From a checkpoint of a small mixture-of-experts model trained on Wikipedia.
Size: width 192, 51.7M parameters.
Below are experts of layer 6 (counted from 0) of a mixture-of-experts language model. Rows are named router (the router's row for the expert), gate (a neuron's input weights, with its number), up (a neuron's input weights, with its number), down (a neuron's output weights, with its number) and show model dimensions 0-191. Each number is 128 + 32 x the weight over its row's rms, rounded and kept within 0 to 255. Numbers have three digits each.
After each expert's rows: "raises" lists some tokens whose logits its average output raises strongly, later layers aside. This comes from a sample of Wikipedia text that the model never trained on.

# expert 150
router:069160090080095140103186134111105086157129098118129080176148086145155109163138121059164176092173116097109152098177137130114145143126126092160078180165078086116115130108138195105140132152148086159193136119128144188110109131110121101157098071103092117112151118131121114204130148086106171122168137158116087098113086078169070110186093097097091131148150078106093190137163101085132096146123112080109077177093112092173158070108104096138109105120109138104131163143086150073116164107099105142131150122102077090138165154166118146118126182091109104107191079143141113068087154159081121122
gate0:085111123121077124105100152087132072148094100146135140130141056183119093143139133056105169152109088131123110179100169112169112110115164101130084079115167102086129177171076092094076104103180119104125087102099153206111087186114113085172150155077113149149068082150116085147101123133137145089160134096126128177120117120123106131153103138114082061160150062161182175192146091099172118132124122124146176092117122104137158152110046101097149119075125186143107136153122126091167148128114110135110144070138108079144112115132125137136103082139136117067129099173111115063084106135080176163
up0:158104134088092151121158123184123142088125167155163091111116116166126080092109132116172209148068117089070128131142146136134108102111137146119094105120125117126153127079084098156116075095164122121186112085126150196098201128145138205146112093125125133142128138116137129192180182103149093117135141205065123178089116114133073087160159133128131148118150099129115125179179137137147041099100142112127130109102077158121098121126138153063142115112167064141149107117127092122160135132065149130101155150203094188173105158071147104146098087082141064112135141128129143123079135146062182114
down0:126088140182121146125114123154092129152120126131158161068111085126136155101179093124117132141150216118149137128144151138192114138115158163151050122119120083051158107138148145006091169151104119135121121128154177114096169085107129096115093147118158103139123132122085123092120109150082169123209071132143067144118082137162151095123115108054094147054149152157077133189044109111070133119128152103110132109069078079124136137129158157113139138125135120106116128090080098122116079100182141079126134117127099102101147191129110128095102115127166115104147063165139104131104115107108185158
raises: " ​(m.", " ​", " 04", " (2012)", " mater:", " performed"

# expert 7
router:100150110110115094118160181123146100181086138168149099177131109150122079129170152099176132101178070120158154084136129123121141174163143093170086135139093101071097144111154191135175151178153054143127168125120149191123117099145106112191119124117110165136132095172098107188166147100092178083149065141158141095094124098112122119180135090114120121106127104135141186113147106112116084143135085101100108129104123113143131097091140099114151065084177185091077143138093163105135149056075119154125154110116124109147188121166106137083039167114088104074118045161163093118128139137120076148
gate0:093153144158087204110134121094142089120127136098089086132125087120086160202148145029121185118138152145191127070112146161155121183169191134139164131149134112090159171139101153148101128121138096196185148148135120165113104094126086100195194105099097099139091154129139105110162117089161159129129120137118139159115145115099118120132122161083100127154162111150137122122122174143077087165132178146093129130105158142075151128171144178148137041168149125090170150119143172110153102163074102150118076054140149089181151113110195148095141140075147132130149092170151146121095112099086179161
up0:166104136080098181168129125126132132137143143167101100141158126135097141122146124149144143137158171136114068094063144138182134156117132157120159096085158102135128093159126124117125172095120141169125134154117110130099159167165152134166125154135168103180083126156180142148159142145140137199139062104059138213131156175109179113144142149123183148150043125114133152145154180128128091170095167167147146135090092183054109129148156199123103101184150078076113136165158083071119107159068063136149132129148167066132147100142177121174150095110103171150118176148147136082181175110173125100
down0:113132133125118072127140074105145083137162122188148090108196155185100133149125078156119153100061110132140081127103131093161170086138145158148147107150159148113143089128120145159151059146145102130094123137152188129143155128169112185144067111136139135158148088069130133115060198096136092129083121154131090091159161152076151164165141104102118101146139085115143117136136154150181154183092114102122044080158153177125110137160206162112143094099077074149117121080181163157103105128170144122052120167120118123093077112095122171147137135172176139124106203148145131107112150159089183131
raises: " and", "14", "50", "-", "as", "-d"

# expert 160
router:059174117163116126092178153110170119121115086140151104143102123136120117127129135091167170119110114140146134143131116160137126147168156114169125161167089109099118195123186188135108141168151057146122170117114128121173107064077093079149097114133083156101131112131122117161208129069127165090126124101194104101106122068111083137149096124081072117099134079143129125174161097057114097104146069076096123117116121119154159108111055107147169099145130118154125126148084175105124130124076087126112168094085079099153161142211128194090123170082140111121154069179169129108115095145087105175
gate0:106101040159160102102151161118148088147070119196100138079133146116122160119129156102117140154105119138168131148125068079134141127125151124101152130113109059087131116094114120109115083220165174088107100111125165147110114087109144116110118123102147168104117152120121172154106140109138116181181085168123142083190140115114096099150109124158067160147195093087150121130148092106135193145138056093115108109100131169094198050123139087105190074154146107088068110171168079148088144103123133135148141130061138146144158120126144153211180099125099115138186105117146112103101169155108103111
up0:164126115114091093162138172160122156118163102133096131110103128149083156110140185119128194106133152139160120109102125124115188174118089107097111200051134062084131087167136087171078086132175120124066122116164166113198114100159123134147202129157146100118166120133174161175153118157125187135133112111110094196127109050142126148133101090172123160143111104123115113179166135181156148153113127157163137091122122143167153079161177178184129165139135180147163125090113131136104095102138169145143085104122083172196125143129128147161174177124130135126097134028169077072132121138134124120
down0:149148168133144133031168090152101112115071114105143113170163110156124183112106043113193102127127145134086103138119125123126131127134118136147133144170182148151145151189150121145112113190130083158120134111077155079093134197077154115127068102158119123105092133135088093138176119188142110137102150148054198109161141122089146143158148137162161128155111121148208083084129168155103062148153112098137148158170123142100149139113133062135148158159094128185123135120077167167195091131145109135109172159106191104166170135127194114134131123125099070107103177162149178113115128086120148160
raises: "ering", "es", "ers"

# expert 34
router:104143146126101095082161152086137096137128110130159103139119091121128124150178097074139160132146077069162128093153137139137180152125168071167110184140120090127108143119147159082127133152147106182144166124166176167122082114094107116200127107063137170102117094157120128138136115100088175074131125160167153098125090116170097100171107110105098082080141106134099146152150074084118162135162107094085078172036114095177136132074090104127128088099161175084093202152084199109105123076120115156130148092114090098122175133185130123125109114108076103126169082201138122116114093124110071157
gate0:118112131114141109138179101149102085112096146055142084101165085120143080139158097107159124118155140100121137113130053135092102149115122158160120202078123134125168152124169154068105159095121144080152109115215162151181041123118127165076186125101131122126154045207089107150098186119129126156092114144164121135101118169181096143133152119149123137098161154102180165136148092188132104153115161101080136175119146120123120052161143108144120071091068106119143140152102101119139162089153063145152131124136109131128147120137135177092180130140102077103091117135140120098189155139106110045
up0:136119104114157127114178138072132136112124120178073143144125127102071123163037147063152134135120135189099122130116180143101162121154139068141128106133095168156104134116182139126125125132151129209079059126125140103120129069124112133116116095163076125117113165137184150138132127161137154137117119136138092125152153112124085130114105130122167141155124114213148107089131162116122132097070115154141160054184155103132179092142161111107152162172147135220123117110121122063182087174094176119164132110124115141079121191075057141146124110101154203145144148136126168120080208140150189102
down0:132099107159105098147154113116158137127160072060122130124089142166101184101122120171186099176109098132123151107159128187134164117218157124103104128120113129056086072141117109128106202037092143123144105097088156147146083102058149098169153173094169112129106161169116159066089127132083068145187155150155163108167083179129175114120177153084089174092173119147151086158169125147149139138100125173153097102137145117146165147139126133166147111077114131097113178156065131076086120143134137092132103081134122188124123128117158147124127101149114100113168111141134098140082098142138072178
raises: ").", "ine.", " family.", "ar.", "ence.", ");"

# expert 46
router:082186120148095129068169164090164101149131090130127086143127112142112128137135140059121154104126100110146144134138118156113139147167115089162111156158092128088088208128209185116125134171159057168165139111123141155165112091068043106161098119115077142097134079155131118141201115073107148102142103111209127117078113087154086129139104081079093129122166133126123140195187100102104103114159099081100131158129129124158156079092108088137149092104156123133121133128107176130112137131076075144139157121095104132158163140154102175116112195070135111098126056167174135124134102157079115169
gate0:122073148154105091122137145092140105128128124168106146154146185136159109165121170062147102068157131146107175069162070153196124165202168175116136123180157163117166107105153140142144157180146115129092137151162128150152124114106138103176074125065155132161121123182142112177166117211084133127137085076129168123152090076089165113177134143131139119069163083151108147125140086109200132076117200113122144070129074093075151125119136124137092144148130109051128122143070168090144117111143180147118082103101166095145172116116139181153142119129105087126129128156157157121161119061139120106
up0:074139169137101141112183120124096098093147161149071161086167186121113169106105129124113166106115150179102133139150088121185084117168124177078143127155162200156150094162173168114132128164136147081126119154107161119132153127112120140132091159126123119126167167128178129124146171157152139114099143098116110132150142115130173114115165115125132177125110161104145104151102086121166161098075169145180162077153098132120172108174191162123070158165103096121175114115154111117136069176173165132108086158165192163129098132045176185195132181122136102150098160107135091180184101044130180152
down0:183076161122090061146090114174113151129118141122075105174116072107127150123211115147136153134091153113092083098088090064122146179137148095123084068142137147155160168122132140136094137144117103123061170119140148104121155150152187157145058142145205152122115129096089102101134142139152141115088131135123141204128132171102102157123156133083136098135155106170163140144079094165160075122137125140125161138095100141040114100171105115122153085142143125082172100085182185113119155171090085077169122164131082131106066142172103049099076154163121121088129117099120101120135114110151107175
raises: "ory", "ands", "ies", "ory,", "ots", "ories"

# expert 20
router:055183110133103109091174131140136078196117080122108101155108101148130124167126178056144168071151094075139168105141144134097146118152145112164109150151080078112127141121162180115144121141132059149177174098140160145153106103106094120168104103148114136060142110144119088137154138131094163122202119120110125096092080092117106078114135080113103126102170110128111137188169085083115098078169087099102125145126085119155183105110115099160142095119140131087088155180109180113140125112102102149120162084124068096180161190144113172115110166071125095121171070164176128096113077194092117118
gate0:122105125148180094123147154100090141186136110123165105142124139137144144160144141130120189027119156128131149122145082088139123094145095156090127168192142151078157108121132131101146098173169137091069130108083180153150148100148150116127125197114171149100111149108138060152136178164083145143170115157101140127125097145098129097122151083171124117057143173136198177086142167146116126089132102135136138109109156082130249119124093121076112111142173194090070106107130180139121175087118126098147139048124100181159103131115151159091115132107088116127125131117070132093111068159172142162
up0:112133116106134047143163148131146116123149099144124128127108213131119124138117153168161138123093149119175095144158077094133133125161145148134141153196150148049101088107104178124163079123121170190133112122071172104129093125147098123069126186123076141081167151140174126144086150142067110106176097147171112132094084098138132153120148056150128156045160173082149112127122133122083157001123114112152144073170176095153206105150069130109089122123100150116131107115089135152141168084138108109167153089128098193146093135135167145128111148159115097119173118133121140132104097114131168156
down0:149116122130126091192088121136080168070104126189150151105132125104163119104155122174084087116117109126162111117136113126080144078136160133144119153069183155141124181112193116067134106145168153108118172153149087152090169073150116133076100183113110188160137133137173127119109123097149090092115119111197118145138154154107149161105092124063094103087135151158111150059159069113146146098146093185127078121156169122175167145104128088091126119137224157097096084122100120193101148131107107181122113062051178162133106135141113094165094131177149104143115067106132105148137138096163134098
raises: "ation==", "s==", "ations==", " listing==", "ital", "s==="

# expert 167
router:057142117128120111060159149076149115146107109138113107133150070134133103154162172098121183079183114085150155111137122134128147139151125095137108168151111093116061172064152167070118140149147058177176135059152129140117095135129124146167099078106111186138157036146099103152146176125132175127152102149118107116111082027148111086135117106087104062144121103139113148123187081119112090166145131104118091116095155101144142112108151098140150102110136145115132172147116134122114145134116108179098162090068123059154175132155090147121138221110111093115175063146126124122119135128070079107
gate0:115060144152096170113079090136111115149059091083147147130132065108107148141161178124124196130114131132175105119127111153080090151214171125139116115203134142120147166115145152066135169164119120145066165092177142129194037098118121160112093152126069110056173064166090114153178077125106226152177092138137114120097109137139125121194108071111163111124114122110140121152154112114090095133154118143121164126120150150138145118136160149142163107151149124087084102161109163098087128099121099110101115133081118130166071141171133138122147132136110055111131106153154118088074106100090109123
up0:140138149146126123122130163178119170224154151083126123152112089103146179152140130169124120094164109140091091157150131111116150156067161167176120114158129093131092146134095179147128134113133151145118114127097117105157105138140093120147125174132151146157172131208133178142093117190162111117119132080143105150152118143102104077077134076115114118090157115146121167163132056120145184068144091115171051136161134141167147114088085120127111103155086101150123124103143120148123200064081111130203082145099153209109103162094132175090059125130159229133081104158121118092139111159156170162
down0:112133113109137143137114088106134145142083181063097165071105136117160111146175135154170106149147138109204122174162062102155130126131146108120147149101183115115132181120145196087108109166130125057122183151157151118118150168190118207136060109108106201154166140132165086139151139137117142122163164079086103124175112130069147079133150098188135114103135148094147170118179156100113051142099076170121071082116155149182093165092083195126162091074098113134118109164119110176133161121135081129137145122112132132121161098140139104171127165117126124116073076125145138140105086159163172101
raises: "is.", "um.", "ry."

# expert 95
router:099141131134105085050162182064160110178124118129139095140128092163118116151126139090160150048145088133156130102147117177110148119176122084169091188138093107081128126134123149097139174155120113169123172114183173150147110111104109106191095112081126157131104101145139080149144096127099165107165115165178162087078101122142115079140095068071120084082121081159078176109152083102081108096190137070100102174087103102146158114111090075154159097097147198087093168147109179109112153100124114121150142080097112104158153135176111133105081154110107080128152078157135109135123086161108102166
gate0:066164134152201160111148168056082155100108144130148164176130150103127135122090127160166076156138102156110216157128117113087124178050113127170064166089160147127074119079156149106125123168146093121169109093139041172157105133114194137139127118163122154058139151164092102156156089100174125116109155095138144135134146130199141151131124130094089163097097086099155145095164122117094074118132077093176130143100162117131097102103131110144163122081143115100154105194104138109064118134085098162102151147138137118132131183131146110144121186127137141174140117078092059106092089111078144128
up0:119186106131075112139104076155170098116126073095083079127072156146107102173163145058096149110136173112147104140102112094145103119171138090131140133117168110079137149119074152109158148105116092136135150123180125119135089122135142097125148123085155098130121118111075151137132160135088126118154136154073160139195079111152105149178065140218145167213089106142066113103114114113166161131106144096094091098119169117163173143111195165149098122154125114182104180171111120101131149100110137151115134095071073109183164142130145148167185125112106184145129122116167172102115141150075023121
down0:068093102134120160159056144125088158092137115118183119149166139171134099136138107147140095131129138168143134138168133101128123150116083086150129190163103130098157147159131221166100123153143171179143171151105038129060144153125145145105128114092152077153116090055115157106093175099143127117107085112095145138186152071120126144170122137176165192113149096117125176138110079079170144172106161104131099106099138131172068159135090120113132108142162095135081157076097101139145113099062126153107151164124138066174171081146098107119174127170148097169115040117132159134161123124147186122
raises: " Born:", " Position:", "ed."